Weights of a small mixture-of-experts language model, trained from scratch on English Wikipedia.
Size: width 160, vocabulary 16384, 25.2M parameters.
Below are experts of layer 4 (counted from 0) of a mixture-of-experts language model. Rows are named router (the router's row for the expert), gate (a neuron's input weights, with its number), up (a neuron's input weights, with its number) and show model dimensions 0-159. Each number is 500 + 40 x the weight over its row's rms, rounded and kept within 0 to 999. Numbers have three digits each.
Before each expert's rows: "mostly gets" lists some tokens that are sent to it at least half of the time; "comes after" lists some tokens at least twice as common just before its tokens as in all text. This comes from a sample of Wikipedia text that the model never trained on. Tokens count by the router's weight.

# expert 33
mostly gets: "0 ", "5 ", "6 ", "4 ", "3 ", "10 "
comes after: "| ", ".", "–", "201", "200", "202"
router:530479504482467425544492478493504593543461458494487514444576513502540546541609467458455483423560485541540519463482496500440499466502500470550458544534481484544500465492552492521571579493401444609473439545429512523476481490466428465508502496530497541525497524496549463421533482544465565490452476534496423488514487539493528545566479506549454509443491457476501543460511530528586497502449548498507529506458497434474506459421448446518443537472484496463543543547500505503492521466466504
gate3:486541480586530506519484476537461473545480474511456493519473499514535576525476458482545579453546509478549537542489507559465507442448499450525520409565511481538487420474443549465511501464491480463460528519507500497511477460528523515460548541460512491499469510484456452582550501538461523540547511492566444507495588578482473502513496513527423497444449573461455563446484542504523484531527537509521496476473577516403472436417509409465525473494488486539554496483479503589531455484584465
up3:487509496515498468505530493513490475540421501482478520506469500455546400493454492525511509443504530517451551588527495578491423454526477408484503407531481529545489460512468501477522498425510483423489585456436490492471508511507561496431476501492546546498470499466492503549546500501424501514486507511464480489529564511472532451512456551549476564465431598454457556469507518474548504591548554583474476462484540553442496513449498409483576532530473444495502490517512480510531447549540530
gate4:527465485475507478475451488475426530485514487515436464512553479424522451475503499519526465430504521501473516528486488523486429423463517557486518565488514362463440556443492537468520559471448518447465600532574483482497466512503525556495478491492524558552479422475478430545499580486434498464473583449550519473497510398532502450506452473555484487523509527509420516503439544528517581496486525520442491475462505563490495508474503501545577543518513540500522485514494496554520511503430444
up4:504613438551507553511496501419497512458489510502557580405462534487472580492553532445421497541468464484535481498500538525485534510475510526501420482534522505512521532482532474470440535528501612519514480523472470483590490451560458489518505494497438462521532578508528489443463560517590461536452434493533515467471509534471408528494480525520544488537589464551507469516487505489510500524511504448508456522505424527477493485533454547482440467498516493462463505519536509422421554520555531
gate5:415415493500444552480498537521432482467531491504568489492573543477498588498548455454484591588396587481525500507518440462514488488449599521557472485522510478496527523497508500483545447493529528597485521521531516529555489504483451420490478497569494452489485482483532495493490487464518519443561452539499528516437482490494535594471486528505531511417424499544468521454536488479475468477470513522519573535469491471517567517532492453439521487523488498463525484461460571500510519591509469
up5:446566478480480471452554490525548578490518486555510533544489404496518471457477503586506476441542430500476574501501571497457541512522518495509485469455536474508520514486484529487527494493485510510513481573481505497489500489521490570509540422401491519604509526471478525540429557466465523558490516522494507541536518494552526458515521459460467455525499500537486604488486485514460574476559476526518494506532516645535475456415578535536462536536526468443486486523508580511513587474487474
gate6:558469464491426434462518486545507502531521473481502441504514485445411491428532447525480455414540456562567444565538493448523455465518434474494532538455498580427483507533507498503502581510493535468522448521443452566471520551505469526517475532468510479497533531509498576500434503522497456526502504530472411419517485499531504545525500504436483502513451463504455486478506539581522473469555495483491452467636392513491480445519454477542493510504504535551535527502582487488507537514499520
up6:515470496564514528514480460504511550523550468510498458531512414530480497481488435554535472470499465446511430537552524453414541495505454487508485491486559549467454515456542444488409532471529552511533539485515483486492532523474540546564393512466541425538543532477468475480457494599499541452501486546479521461461536527618450423551487519522472560421539515462497503475492547518515429474450513524477474491577512559468475506532397494493543526541477503539470528504515569487446518500512446
gate7:507430533541455385550480501515491508560515503453432509483447545400518528507485454573546528482404537521541426477524523528507527474506446503507565543561491530533484552533495511592564528428528489498515499569508539455587472508486512554446504492557493506554508441495489540469501450540470486469530502546485518539457552490586487580433493504590490552452518503461480467545516518510493499479508460542553491512499516502459540473560509479495431480516550514493572457528550514507498488569513454
up7:520495525478471473466529489506603500524542455479415442467460512504466517504520517471600512514471534580519504573554498528482475482481478561450433484533524571540489514547532547519490521436466454525394499472545558497571535425484551519490541569521461524504487504496500592493506490449547473516510477554472580525431555480516493507460476518524482485520458478476475473587513489446541602482475511513512496541532500567449496435533504478476402464480483523511559479523493517544508517592462527
gate8:445549500499476524502500459503473526485499515525472519494486541491462550556474508467556472506430515464457516502445551537411567527505503483458519489558478489471537463489492489529411509513526472520460425508428460529463482509569495496465485564517494509498496474525517596521457514472499564443444502510471522544484474555470465528567487495437589479504578516437497420451507426492538500444422483486525542503510438493437503523594458454500519415527396483549447466547466514510415556528521503
up8:541465545533521468514481535496459504510539504624495536499559515537521433410471496559494512441556503473540526535513454465519453438462523549541504438499511513499511543470517419540485534436490495406532583474578550517550528510452488521560490512505473539509539492464473471485450521529500504496556524455481430521584476486502549491508514538504425535460464572428393491537485484490486545569497497511405499499552503478517469505507504504493429576558487523445548531551536519502559509468464514
gate9:502482520530539480516476502571535525514467442465503509472523548530479454474507516498538572521556500522489615605495449507440434430472494455504466455476470433452517533473434566542526441476466525511476437465517517510492549576496470496461475472522484518529486482454480484570537538482414448501520560596471488461446532473449589475589512462538534491455456563446522533436445475490534490502496422535479500514556446502464501493477480459502552552452477503530511534461500522490526452574503503
up9:538545493542580503450559520483537538499436560491542480507533532466505408517461546497505427481536457540495550457409515569403468532542466467492373500451461434500475440528580474474514489527466564413491452440484496467439465460531483475457493527539456512542552444496492493543502567448423487512459490532477510510485472476472474498542432476483528561454462485501492475485489524532467469443523519428477522507535480479431530538474493455546550513509482547528490464465554494511506453495472439
gate10:469419538560500544566455505549516488511486472496525530539431520553435503496526531392574516481517550502440508425522526479463512503567503454529550474548530530545487463520443531411565471505475486494502404492444517457536553470573555491449509450497507448468522486503578521515494485491497526552591494474508469500509532488482538509529499524510473523503561557456589536491469452572539452489527432457494453497479511449464477484529471409536532512544508441574501537455485557544468506484524469
up10:474570521436487449486528488515535494451499572481524483450565495466497534495540501558443452524490475506483456545499482445525500476393466534476502561479523517497508503487533500584419591487522532520504601449515452479531432497444399505514468551478501567498464518523458501428511517520524446476448427496501537541496470563521426503544511547480569467562446467540488462550525484465489492551454474524472507466499420501574558534532535543484469507480503560411515466569464500461490500471491499
gate11:564532484427514432521495530444512509510384476473551458463485508423461513504538500505471499486548506490433529435498556563484497533460482434538426477452497511535501468549548497530490447485540537515531423453519516492485489457503483482490444511458525533415571490516439494452497509541543488463427542569462441530460566466569534487518519538511462506522493426546583438562429508477526553497463468525482453553585539483562485515503490493541524571529526454483520545476502523447505518480434497
up11:508553414465525489499506569528536516489584466507504544505512509469509550547472493441484429565479471504463509472468498509388562522504462465497528518443466468578473575511599544500495505506472505539548485453493436490529496500518420448529540466538471461532446464525503512513495446539587508507454535462525467504476520467497549579493500480505543457522573542542403481544433437530518475421564485554523512504513537508476468485566444526519490512522480493484500465531505518544472611474432477
gate12:532492534474489424496492510542444509557511577586501514558500513409545472486513482494453504545460486498465443501460509493462566439525536540522573583518462508427504485494526485592435541512491465429515525455558449516506473465506483490467499519518522548510493506494491515513464508539532439452430539434506542500507486488503456528519566528517522515502531523544506444421462471549565534535508566450517472366540522522544504414572524480526495409470526499534473513427457482481486472555496532
up12:535509525448477407446529499514484545567539508574497528517491496354544471503506497526438513510464506477508484449490511489458574458584556536552590570520487540439508507479526455602509550485488488430516567499553419515503470475470449476509510439535502534529482445533527503510491521551513478487490492478513575488527512440530489516520557500455495484473541515500528460427475447520512513504486560458462489417526543533541487487556466465548509415461455512498464470423466541470461529551477479
gate13:559504446486457425490508475487537476433497517493562472481511526497509558532598555486514488540456508488482472509458502494439505527532489541582468539487495514521497543472624464490496496496450536583536528480483488466452528445498531580416426529543457486495426496507479450453513503519586472485476507472388565532502445538512471421450474490529473512530482442492486571453474459435579486470510517542486508527472505482542482531512491509437495471482481490503484579476534500480444417448438457
up13:432466502528551544589512499507540503520551497503525536485472469455541506440534540509529510458523489508523539554539529573492602475516507499416428551485551449493545457530449519528531479518467495504452527482531474455506483487494503462480484424473535507533514533481511480444558600469471549518507469581550459502454521524545535448431504539546469515577416567558479483472469563592510543521540465491506488524503462520499483561424624501491535495517496515512526510539514527522496530418504568
gate14:482448442531508520568531499508412549566555507480479521488505471469549581567562589544533508479534425522526552514531558557446487482517465440544517458459588510556469551463534497545424457494499475503505475504517548548535510414494498485566468515535553461508457458532496493546529535524532535537497440594499478539494539518500468509536502460521545449410504480496537539545504461433551484407487477507544491532474427528429531461563522515489471493452498493524480502501489503461430548489496538
up14:492495510521449510569530509504492490523509472470481483465488543461560480555533506479561489523568476504468504551494516460485544489533405486564533482581441479476489547456472487507540455555505531519477420457549482552519427439514535467533446548474531562524421455506442492551477535474538488541479480513501473534466503471495520500554605452517458534502492493565558445505497478550460542511424471508560457498539463489521529496568419489553418507504454470496535492472474522608584591489532526
gate15:477457473537480595593525510506487582480497534526528453441453518482462460524473512603552497505556495551519499436530480568458494434477539495527492512509452491496497486497554474493543473491523519486513482495578501515500463545446486513494529497552515504536481585534471536435542514501485503484486511466514529546485580489575555429503515484498452547442464615506462431498535487587525530517510445499440436477473444536516494489482472447495454560555563468526508490558500411547455543425513471
up15:451508520555534555549473540547506586505492488559547485437478521454524459497510528561503522522503485490542482537493527631491540469505555537449492486485442497478448501516519479470511490514540568462540504492570507470466484511498465488519521547447525482525469519548503531464501561600442516469485518478463500528564494470559481436452472512515451526463518594536471511468508567581542554533552501460433455560504508546519476500498443517468465539625572480496492567543545435526490492423489464
gate16:475491496468468524576572533458519566460487508537458474561446424580496492468459524563463436520544571537494567521522465560460438505529519472451530497475477578487455479462513561491509530537533501541508483543552479473529458471549418498475532519512516452477546442563550539475549514493559579534525500498530526537507531454443560469505549471591508527488476525550468542563492428554485515509557505513550478466509489460574450515531461449476454548511546486480527537549508466452505422458540473
up16:491607490496447501577496463458488509449522533460424487516436481555443550469481545527500480527531583515503523521546471567505457497491492482436551464473474538540481480493522538526511490535459560550497509553510438541553466502489395498504484482497488477511620478559547503507503518487545612519513547518538435535484528401421541487506510516521543574514484446526541508495495485514470509527491583444529492514560481491467467523495545468458452554507539511496484517559522521468473444407508563

# expert 14
mostly gets: "201", "199", "200", "202", "198", "196"
comes after: "(", "in ", "| ", ", ", "In ", "–"
router:476481470511523494524485477582529593418478488510508528536451529478544476458541487518488520499590534510452513516481523482470492532542552460564465518557482500491476404476555555512600515521472493461492513562455497501522508490471467483509510527472520539524500545494470467456502493513465594447480518468512506513553510534529500518590396421535595574479505431550417505494501467492516513485481461483528586537486504492480500520461424407519466484414390462497498503499493509536516514493471433
gate1:523511442474499466533595477486549480465402450507441506519451517592524545489414511460580502567472448467454508529500495452466484536509592489546541491514510480489540472441503505491540571512498542473479404559439523448476492524479455467503541484473531556438415502560523603477490503449481507489571558488563510459553488521480531466528471513495578530489440481393511493512579490467479485498546425444517544492540507564481500461510497512533496492471508488514504524524489517448492505468466511
up1:465539564541484486441426517552452522513528495525482487443497485479460562501641498491537504499468525575551489539529471529572538488529455498445500536446570516508493565466483487544452507505492465515519597474539437577499485500503528505533454547552492486516506486498495512457513510527520486507453472530494562474461469495478495521452542519505469522463479534563502495490459532529500510501451551589529512492406445494588459537478484543512567514570542516430453482484502531498507550629530409
gate2:457494478519526477493500450402472582542461463481476511529518544470485501520578536478518472538492484478488427521443482459442487503540464504422458553437535465440514492487490596462571437513572573459474541516518488557540473466428567499456474472482471532496482439469507451496514480498512579507521532511509538540470556524571485467546527451538512518539508457529465595478515524505560477540519466503496489500521493468514432552552447527482431513460426446395554538545478536497475506483561495
up2:559527499555444496434441456481473523568468501527523506498468503448512464498510474576524508552525393463544532431498549504541476517525441527416502543441512443596609497533475544508521571521516492505484581524527480455477538499467492491489467573537498458533543500514535524568491532473506470445517489483549519518481546453563530540543541512434489493588487508524501527511471419432500516580471492524537515466527453540506537526551471535544441556507439488524567468535443528510468447520497475
gate3:515468543464491512565498447472497570461442498529422533511485459489522468460571521487538533505510470505508496491504489467523473478488468478516528464497495424524507518447491470521555538419579442497573454587508437538555591506516487544483529465556463574574493499560503462543513441417582431550481456481450496472481521438492514468451490501457518477564449532561494507547526503515436515504501471513468582498531547602484487494501418495517472553484504507470567509489568421509522531470506492
up3:496531411530496532527493502496438491569523523568468484469478515459546498508457510574538568492518456473495489487438426526527471430507516494540571455520495482492452560511488470521569555373511442446535489480494507497585592485521436517486472527547498497525475482495546479527518444444580479515516506488430458532482549492540467565461487526461503512529514542509516477545476539558512450510486513518484512506471562568522432409499470420506463535459460474516519517410493483528578511495492413
gate4:450505459532528567460475405477502500522467413471538487425493557452475530516450501533513506553567520516536483422471553566526506485387519494527532453481494494502465509473478510520534511543475524508461506459484536407467552474469482519413455536487510509560527497425436472507497547539397485494493454500462462481494482467468488497511414514460558454546511473447453472533530443503538491489506549461538575457495481560474559466491482454482416502524459422589517519478496500517537515432471509
up4:495495480529480509461431491494530507574500483506524527454542507496535502461456464469519567457555492486458485458522558551493539471439557495523506469456451494462432491476481442489503465540461523427466564471473478472456529452460529493489487469420555507529528536458465449569493537520425509474472408504435507435418552481445448513481383461466457483490548572519469475512475496494500562489463513461526507428490496556508514467505483479514405428490477509601447527482460500539522497434426536
gate5:504456539498568573476468531566445472453481469567497584496483479515506551541503537500517483540485539547594506400439528456490451464540594458503467548503474559497486539501492499438505538475480517531484506535508462448502498474466450547556474473471467522498487492482465457508514449550443501509537547484527515520408524518449473457516473481535501440558597590504435471470528475496483503459491521541502602512494498539467474520524527486505546481452453526445463464430575423495509511499595466
up5:469499467478508465506449522455494552510491469393464495522557507459473456436509440430486494491539418466378456488488501499483505511410416538499489453493572526487497507494504465541446472565537425515533509480475560511521521570511521452488505574526515517545493531530538582504494525458477467486456418515433477502564521483490471543405547550488492531405471461506554498538544566506518473471496464459483498478521510444496543479499501536534479452445507503492555455517476571493500514502403548
gate6:425515503578507425494539510472502477448426534517471457524558487422523542477435504442532458570524482482494455459538482504461446540496600511473537549578480465591476416454500496488514446447539490461466471496470543561402510483563477449509495498496522542480522505553528514498561484557531548479507503492470478539537519483534553497453503495521591524514509559535496521493507470528508502503459434519542531529532594458486517440470459441505545550480453569474459473477435511510583528457504507
up6:436472491540552496503527509438421507534470543497517483529516520466509570544479500443469549562500435552408475500591517494468551545558566449567572503512496538537473478511468547419475485527604497495440468524546527505544443476531474435523501475459544460475440530504510500531577546561461528506533486538480584571434454520525472513495485521480558505476506508498539522560520463486490532500423510484515498511549569432457554439477447507526541546540415465488544506500486493533485491505491461
gate7:507555541501529469490494493475532525475485486451487478498525454482540483503515476406550492487498560614517450508473474494517459547493529521555492484515463634463411531527561491452514528464431485383528543536448481549519485520455451516599470500477407445520456485481470515526487489464479485570514462553486500485510543496443439453538429527467538515483483447526540556486395519542477506529494525489487465469489492507548475483467428467463580470493498516465460487530524442538444510486496443
up7:493432441494480425482496494524557481577542410488508486507505488518525586573477507479466558517518503539504454503490459522551538586498588481497469518534478534488409468466560497455458499521503457454491554502462490521546421470446444509507481489495549501579572532534547424499572516531451568547544480447498493508516523478477544447592457472524492529460464436525508478485429507469485544453501498503486518478498504495592517544452488510596525453505511538441473519571533495550502442511508496
gate8:513499466495521541538495536506497567449455481546502523463496491513478478492546490519487514475523501516500474523468455466525417441577493524456494513403494532487470516574582444501466545521458461548533443519462558457487415477547481552502492438456505444493581436541428565592466493435457493442447508499523525461519507480510396525534465464498502497557532440544503490489522570439485466390534419472483538446494525498554509448464489475481482502515518486516519496578528493545487531547534557
up8:544489498521459443544495510502496456537523512527474520473432503502531544529468470447460554379460517443488456485512543542476523508521549478601504487541532532468525566511525497561617505505515542497466600453514455489522449538502494507523489569511516528522426545425595494536497447505506540542562581545441498545515534541510567508458531525456518450465551540465466481551511495476513484489516578500466434533500522492455481552512482491475495496490482426487501485470448541445558500443446428
gate9:511520518467454519464498513528531478483506541520513581543523536535498487493577544507465456550469526559503455525496493503468502453536432432548545469486498479522445485453536560445450534481534515491453523478573553499517532547543480507534538496481455502521441552488481446520503470595498435573494538498545498513493454443464468559519409498509451500448473460491487506564518403523471462509473491516487489512454473513584489464416394469518457493470539503493452604445553516519486494582592531
up9:546385503464482482446535491532550525460460560544429467433488486498461483514533453491518555427481503405442536482476480550488493505533513507498512453498451478440481584524507467517427401531498486573490494521506524467489485438478464513554534523481466477477546429489577484519487499491477509470464488505489509502461487585533477502532539519475502530463538516509536533460502532462513552478470434446490453514572480531495508551620557544520503472590395561485505452565519470513456527511497543
gate10:464471486455499588552424540504544551570503492399476544550507544486515520539460507542500521547508431577471526503448584501513510487515546419503450448532478507488529434484485514475505474491450384469533564424506518536443484437535533544503563560519545510461469519476514500443445540496504522585437501540514535539573580476498515457494492571497480486507468443489516465466420530506526547473568418487521457469496529545447450487516527479480515475501484528486482479491511505462474454473528544
up10:533497461517506422435534430527444457504522534454544431464549452554468454541520505539532491480501594446515491487512449519457488512582447478468490507458530447484496538530535431560523533469490527489483524521474460506505471544546458449519437515509489461473477489540441461517500474466495468448585503533482482433463506519462496509452447474553466427528517509556434540564580504490574478528569537535503578554454501468527544540505569493547519516568520486530523435476487505507555501466587426
gate11:516509519521533515559499455516438485501523467464496588544563490532501473532548498478568384440526538483587505467548491447482468495469459507547493521495517464468518555553530612493554543525508447462464523468481592454534513595492484473504511517433428504502483512509500519521493472533556450427480486468479516485494574464445522549486460598521610489492466487559467496479496485502517509494544566571555528514437426501558481477470477427483476472480490507420522499501549475517514494496492509
up11:464491497446553559497446482576484512572523508512498500494468528538582604500483456482504517508445530482575540499477505534492476478455533469463451527551460478478480495519527558507457465485469433473378520421496508464413541475457532401545518546462561454532535371434518471487495520486457506494550436496519524495510502499456492457480452480493448457459544519498523434437517527514514486450517485542517533531498453499493463479481461515508426488465477495534448547564502430527559540502492435
gate12:456446500449551588554532490554476460515513482480549520525475469453477424450514562552562486500531476537536471511482501493456533504492461457509467537520545598541439592525527507460456415505521518510496500528460514460563457439553547503483481541470501488470521528531583443483535484514498492454548494479483550529508501426457569526539457527503494452489480451461543518540616473540517536508497502429464496561482510522517526457512492556558535486448576538562524514515541509462459493510616537
up12:412561446496525439492518619508575468548544516486529570529489501492489500477505457505539523479516456493500517480471521512458493520530415481520481551517496601439446572526532504441530445542509499479483559506526549444534504469531560492513551510553470497478427513535566457432468469460535513465529504546482444582406492471512497497448448503521449494464522429484562491507565500481452548538444525492501443566454453483500475471457428519482553532528531501499548488473565513514538461508570478
gate13:452528500475529478529485466548489476515485530526455487532492533486531541504471472484548485412514467460536534560495448502519419453420461480499533528497557457483545473479484450530413527487519435463455513523523474562495544508511580528482530513473481506498531464530504500478516546557431540460513536427586527484527572554528490518501502472505486506396494521505379466447515537511546554538505490466528560435503512508468525414485538458539481473494434499486486550533525426573540450419598509
up13:419500500410507447527457518553525514503583550517505549499499505464463473507493459492521484457525454441468552539525448527439454453484406550529459524469521536513606521525519456554446514494521452498531479543542508500450516528509561546434486522585540530450516480561477438530531527503467518521514464453548527487462549540618528556463499507507513495415515485522494493403536545581483529505456493490544507478538530417538504577564511511558496478454503508505544531502500496464477499486574503
gate14:522610523483491468549562493395563500537474489495547483532537532547499488503475551491500541504542498508444528501462442477570480535557473553595449580445552535553479514519502496513567570513489500469523530471419499472469456515404560532520482520503547466468525437513507497548484492547444492475518559503560484475435597480435523479475437520505492489478525503484550485505505514489546483529501489500463533469489472498390543497583512461492517500568525551460446488440499448467533455541497551
up14:497485472496492528518525501483455462478522546505469469525520519513501542543535526483500551494498505501571465489486546544473471432496569460520608420625437460507480518463524585491521472521466503486488535538472473476508506459558421551468531488534413513548493500476524479419480507536550552587533532529483421551587426486602466475520570483517502519573469506481419518570484511517497561525484528476497482565510526504502490476439517489535457495492520486507547429488507508555451493427455476

# expert 12
mostly gets: "– ", "— ", "Released", "}{", "Yes ", " "
comes after: "| ", ") ", "medal ", "\" ", "1", "2"
router:520513496463553505529491503512528539479497480514460532472546527531583487489585457446487483487503500521494550529464485382501451500512534470548486494534478510559492469470504523576548518499428504632551484482456511575411535487443499479548452476470497544490490526485494479521536487571482539468497541501492480510502461471476510481493387483522557525471502450455471524520477404575518446519445487450587593543467551465514450506524481405480457573488458461501543502484454491468495566516505483
gate4:458482571503474542479473526522494463505509547470582499501523508517525550501566527455456539499463471445512501470484425509493540475573516512505537516411560430392505549534487504530468492538494471524524482475559499479537573552517476566409485477507508493590493523563465468501542590523443560431555515509582527542493452513438537429512418452483455492532522490433493508472537476483491537547472494474531483414472473496521446538492516486454495501481446466511474462416534488514470525576494454
up4:502547412525570514535535499423507518525480515509472432542496567466411474522473477519509509519447537545477452513468561500512464530461422482418549516560508566536468422452547444496521531505457471500482502486464542501441493519440451421547475576543487491514503397490518532470536468467480514527449498538481489512447550523497494565456516483506498520529546468508484561523474545486447484477492478437549530542541481556458471522554444551572463500487532554433488553578473500443563462462518461
gate5:497481513494502528488415540490590477502522488491524528522551548520457603502548502451461489494546435563518472545569489520480480534528494598458537462468492427568516482498466476475471490535520475480505523605579450521463453440472518578474555445500519543539464442503481514517502415484543482475499481466515595504524490501520479441473547567460487477553516484440482482451551510502467520514483570530527535430539422568528531498479548476445528557477470514461557525470428475491496538502478447
up5:508501513476486551519441500552470473555509471453437527403571476548513577489553527467466508498609487553534484561524497546469487539484482499520545490472481420561531455559516458486542473457506448535470533529560449538494502513538479545434503489547544490531521480535448510532495475447562541548435480550545496475431455488525528443490456574470468474528514485472502499499588483467551559521452472515543563499555456522465478448498539493407496526536498555500513487463420435567530525534508450
gate6:478490410458485548552424576550454490513460464462504506495546540553458489494480433458551536478536491462492460500491612495516476513513502506503496551452484503452525501493471530520498579497490456596519572518544518531557467400503492490545468490528481500506445541464475483513520532486570519458544566515519517592437546432492516518544555552479510454453509445550449562435426472561461477464475520474493459465486518516524412406478487456508500535490450542497489481464479502452462443502490516
up6:441509492548439466484586483504598472430534482512511493434495496481541442549530553493438496516511500535456563518483473497462466456495463528509524565543535423564500471431529514472489510556492510437436464465469534393483558544437453514426474451514561492488538457499615529483494501528486485507474450514458551444505468513454509518418497447487486524484506533530571460523542523437524491500490505527521500473532573473512552487440522566483576501446463451540514552522465539515485531517497563
gate7:452482489556451465483562493490526570442507454511600432429531494514574443516595496564525503461451489474533554558500557533544522484488425579498485500457427511502471518484423526531426525473442529468463484468437444550464524496509512474557518479431518526460477490526487409469472539523549559492490472434580547533480479499502494464460502473539520505454535452492430506550456500526506448508510539508521460521491532489564516497495449508507500501496468531493550513527437432544483579435450507
up7:507509471393551554489475466577481461568467488503403541535513533503495515487432516417436526525527460473526466468548434456484479474468504341501533497502474511528525499490566525482555539459544487506564509504591469450562431454463458462477453516545481485524487516496510577506531449519531497458484499563442462490506522521513452467513509534513466478527460451487526484407483506491505599501465462515513549494459474527446466513465532489533543491570522434506509505487553540531499425479492527
gate8:514440442481565487536537495443497492502519556463519539517503512528568539477511442473484530490514476538516541461523516494511508548544455502532488505453418531552516553511524573544520529425543474518516501589582532602537494448545489532506473501465532449469552476503604470533504498453478513646444457482505528480453451474548450502515522454465468496446407459427483439509530488508420517523551535492495535480524457497424509506479443488443487531511457458519483503486450491481563546492538487
up8:534500551554523524510521529427444497478534576509541503520494493521504498492540448452498508520463458534526524502591533475433499482499453478445462532469516440383582563520515491481473477482448533415528457585594522497517450486602523518507554496529472523474497588529499554495460473517457525548487483526541509497489456444466463477497520467476437481518397505484515520520475522493496475477530530534517546478511492442468448489524497426485481505447559448536555495525514522502576578405562515
gate9:467474491480513494569435503624406542456497454484582516528509502476507447505467476484505443524428541525477503418531482466476544503520500475566495522383544493482561472535522519556459492520527494561552475518522449517531491502484495480530511493535475510473496493578490507451527535534567475500410487441471541513598445515514478486525480523461534445516451471484495456507449525525461424513454454491502461488536502449501427531551501449554487526499540485543559420538389515491520448486530497
up9:529510503453455486528440545523547482472517481522508451487495511525465505518497509473450517540482531502504590592439463531523486453404556496453516487524504454489449545495472471491494537503432408475485471491493422453467460499557476498458497509421512403454503473392466445485459487510474508515513569537528521503477516578428502534527483475534569471516553466464468511512494460516525525445488575487469588488453434544493586468505566512534468475520445578472475575486483479433482470529474462
gate10:489456543495543419466442421528571563540490476497550570467531519494515481477476470482495444494441480499544485486483478545481465473471492501521474500490451486579457478502455531566477463461429523511476495445541492501376526463557444574581487516527477479556399497489625499505539517497546526471515549589522486513529506484475533487554520580555586459467459497498513415506550479555469539519522431534515528484529540520534495515505498458533522465533498512549549559456485497543490485482484509
up10:436498501584473539563530537483506524418490459515512475426503533389498579499527531528503555485608459474522519483558497454548523564569491522412495516505555546514532507539590508484467525501519517559545504469546536494575491552437535501491522498470461504451471543533468516493491501535500444534477442414507447425463537555505502524480432516475431552533574502467534503491500459468532452422501538489496515514483494507548469492509520481500511512431560468485481423533439455487453461525477524
gate11:512562597462512561501481558573474529539539510565558469410613531527426532482502504440459441485487506494570560532491491484574544566516520532531540474496492511477554506474508503437569499535512508507517465475472499469511436449510497518506509511481517553539532478539519486540474527561493429476453524530443535478476525468492461490459460555402499476505548489459453472528492482560490464474436478447423544497493491483476464496453502471507478592513481475501492415462538408429524541558498486
up11:483524545484479536506466530507445556504558543557543481484493495475489448481493399450419518483465544556525551526546520496573560515537522492526483494522501502520507535516428537484520521497486487509532485495520490527533480516520502508604495445509457558510481507498463496456485503552527432490520455481518572450434486462507464506467512503438578471532459563509470525548395541591498431459523470475538558513564531565597477436491539481487495564500490462490509476498562539513522609469471400
gate12:491466427485573480509423530450457479507526517427495532547444500502564568512492467424524480431493553484541474508491565448483444508458605503524431555504465472427492538550497467448550485538471514513545461553458515507526468571546445491543548483537559501500483448515461517529476440513598469431516508482505553482450478512460490513537521477515583488552526467503469555549451544479509468541502478513519562530473550504465465508547497497568545516480514423508456434532456480526500449448480436
up12:470475555541447465517473454546499447434489511534505422481470453512453403434480471506472569581502457523430465443532542485511526532513480554463489488482508501537547499484479417547500543513494454479512501506494553531499496451516575466513570524484486538597496517464547484421541551505500496534500475512520490474538547393578522506524522570457542481494513508506539498497501493550527483535442470457472507466506460517546548531487525493532534498586386566417532487471533550499501506570564543
gate13:553417497576527503451444501498506429460512519479425503419577439504458456593519541459546486470564446546524538524473467508470467446471457476515505466474426503492481479555492457555524518538519464490471474547493455536498489492423517492509549524458537522535471523438546487521525491592463566511485568419451529492492530466484513525562552514507522535425487549544539507528425510504526513453543453429535422515479494502498455502483501489471467505529410564483444484490508517405488550501480511
up13:477457584462546486517458489522521517506456505560507451480518509465491494504485538460530418523566489521514497530513488525520493526492460488550492495487462471465476462497416495478495558501518464486540512478463488512501511486536470554551489496454508527471420501496605414521625532547518582512479526488438456528439472488492566549574550423530538469412452513533565463422488518445520440565478512500457462529510506500458544554494461576512468535529424499547457508540549553428459516460463496
gate14:522573485492535503469491466524530462491503417537512507503552415535561486515533418515500494557586581489499543547474545541509500518492502515510496532580483566417490494516484515468491498450512522445546517467467551542504383570481487464466470447491551550463548478542547466472455503581516530470478512455467592491489524493464463450560516473494445481501410465486503493572494456533558522467509603566470490478501574492485507400476471494509530487545482536429464508463510511536481504476484501
up14:509435483525507509526456539551526480450506502487530482528571433546473545522515523457520491542473486535504586482527524444598546544547475572483474421540534528419500480460525520517504511499518611425563515504485526487504431524590491530475471437459488501533581508523523471453527521566508466473557506476385511450519522473535459452540480521472463499536444519511536560558500536498434531575480511470513470497498525513471448380562534533478501525470542541426500510491497505496501523488491462
gate15:506538515467469503517481562485516511531483560418504506466572576443541535539525510500526489473487553449548536503517517488493536509485532461438526504553493515513516525488569529486556523483502487473471498552523457503503407559553509496585494469528435566531499558521567474459529544529531427445527442503499450463523461479515483495429469451472565500551540524509505403475419537491511508485480513530599552526588530496501528487586532522455476461498438423478444448394477461478490530510481510
up15:497527524537478527515433492557544492568456391483434530555503510504527516448492480488498558466455480488504469415497580478479470466503555544507477434525508513506538485473484412530411476500557467482509531483511430457510607498468468476472479495514493462466513450481383507525497511453476547568524512538490484526475549498550568498568518477528507486486498479506556538534477443510464468465492506488433434465438458573489464472515447461519515462514551535544539441547532587524503401476507491
gate16:524537501439461556518557491443506549464480459532515478488518415512511550484531445454497454513482481528429506473514456441551436478509565483522490499500585509542513474473536563516476446496502565494452464482458499489387547507542453506462512452479429499497452535469528465489559488506430521419500493496514456464498499440399519443444493528502443441455482469475559538588508518522463562522465485478491492475443539528419452498488566443454518411513497511488581526493478498490469575467492477
up16:531447465518477420519480437466547486496532538494467493502459603480504520530533540523450527471476528551512469494442459538484561486537506489467562514466437472427519475506462388511484536466451481434542534561508476517519508502607489413550467509451541522459529482441489539461511568527522463514499470520562491542543484539575519518443526472480510590507515566505559500446483456435534512520498537546455529502566430525507494493504537462518481504499526444538477435496542496509462429507443593
gate17:523476540472467466525493490506481553514551489474568498484481540590503473539491454498510479539535464534499584504510560453493459518476557519576490514483519543481525454520522522541505527476450466484574486570568536468436519532583400473512545487537500517486556532590506493514452520488541483424574470458429446477522526435471466481480381481514537505487492488521447482425482507479555427540559457492514490558505536484540526480533523455518576443502521549484526522538444514527493583444442491
up17:520536535478499532532443483494533480603506530492505507513495523503528444506500444508498533517531386520429545528460505405495440465502533542580484492502515502496549500438486503509542489512477503527561499520525537535456471531540472479497502471534508457499534479555477552499543615505506524457553427532489480424517507456534513473436373486536535476436481526511465456478413422486538450509495448460537501516471556423482589494525474458492498489514517588449500427557465490482487526442466485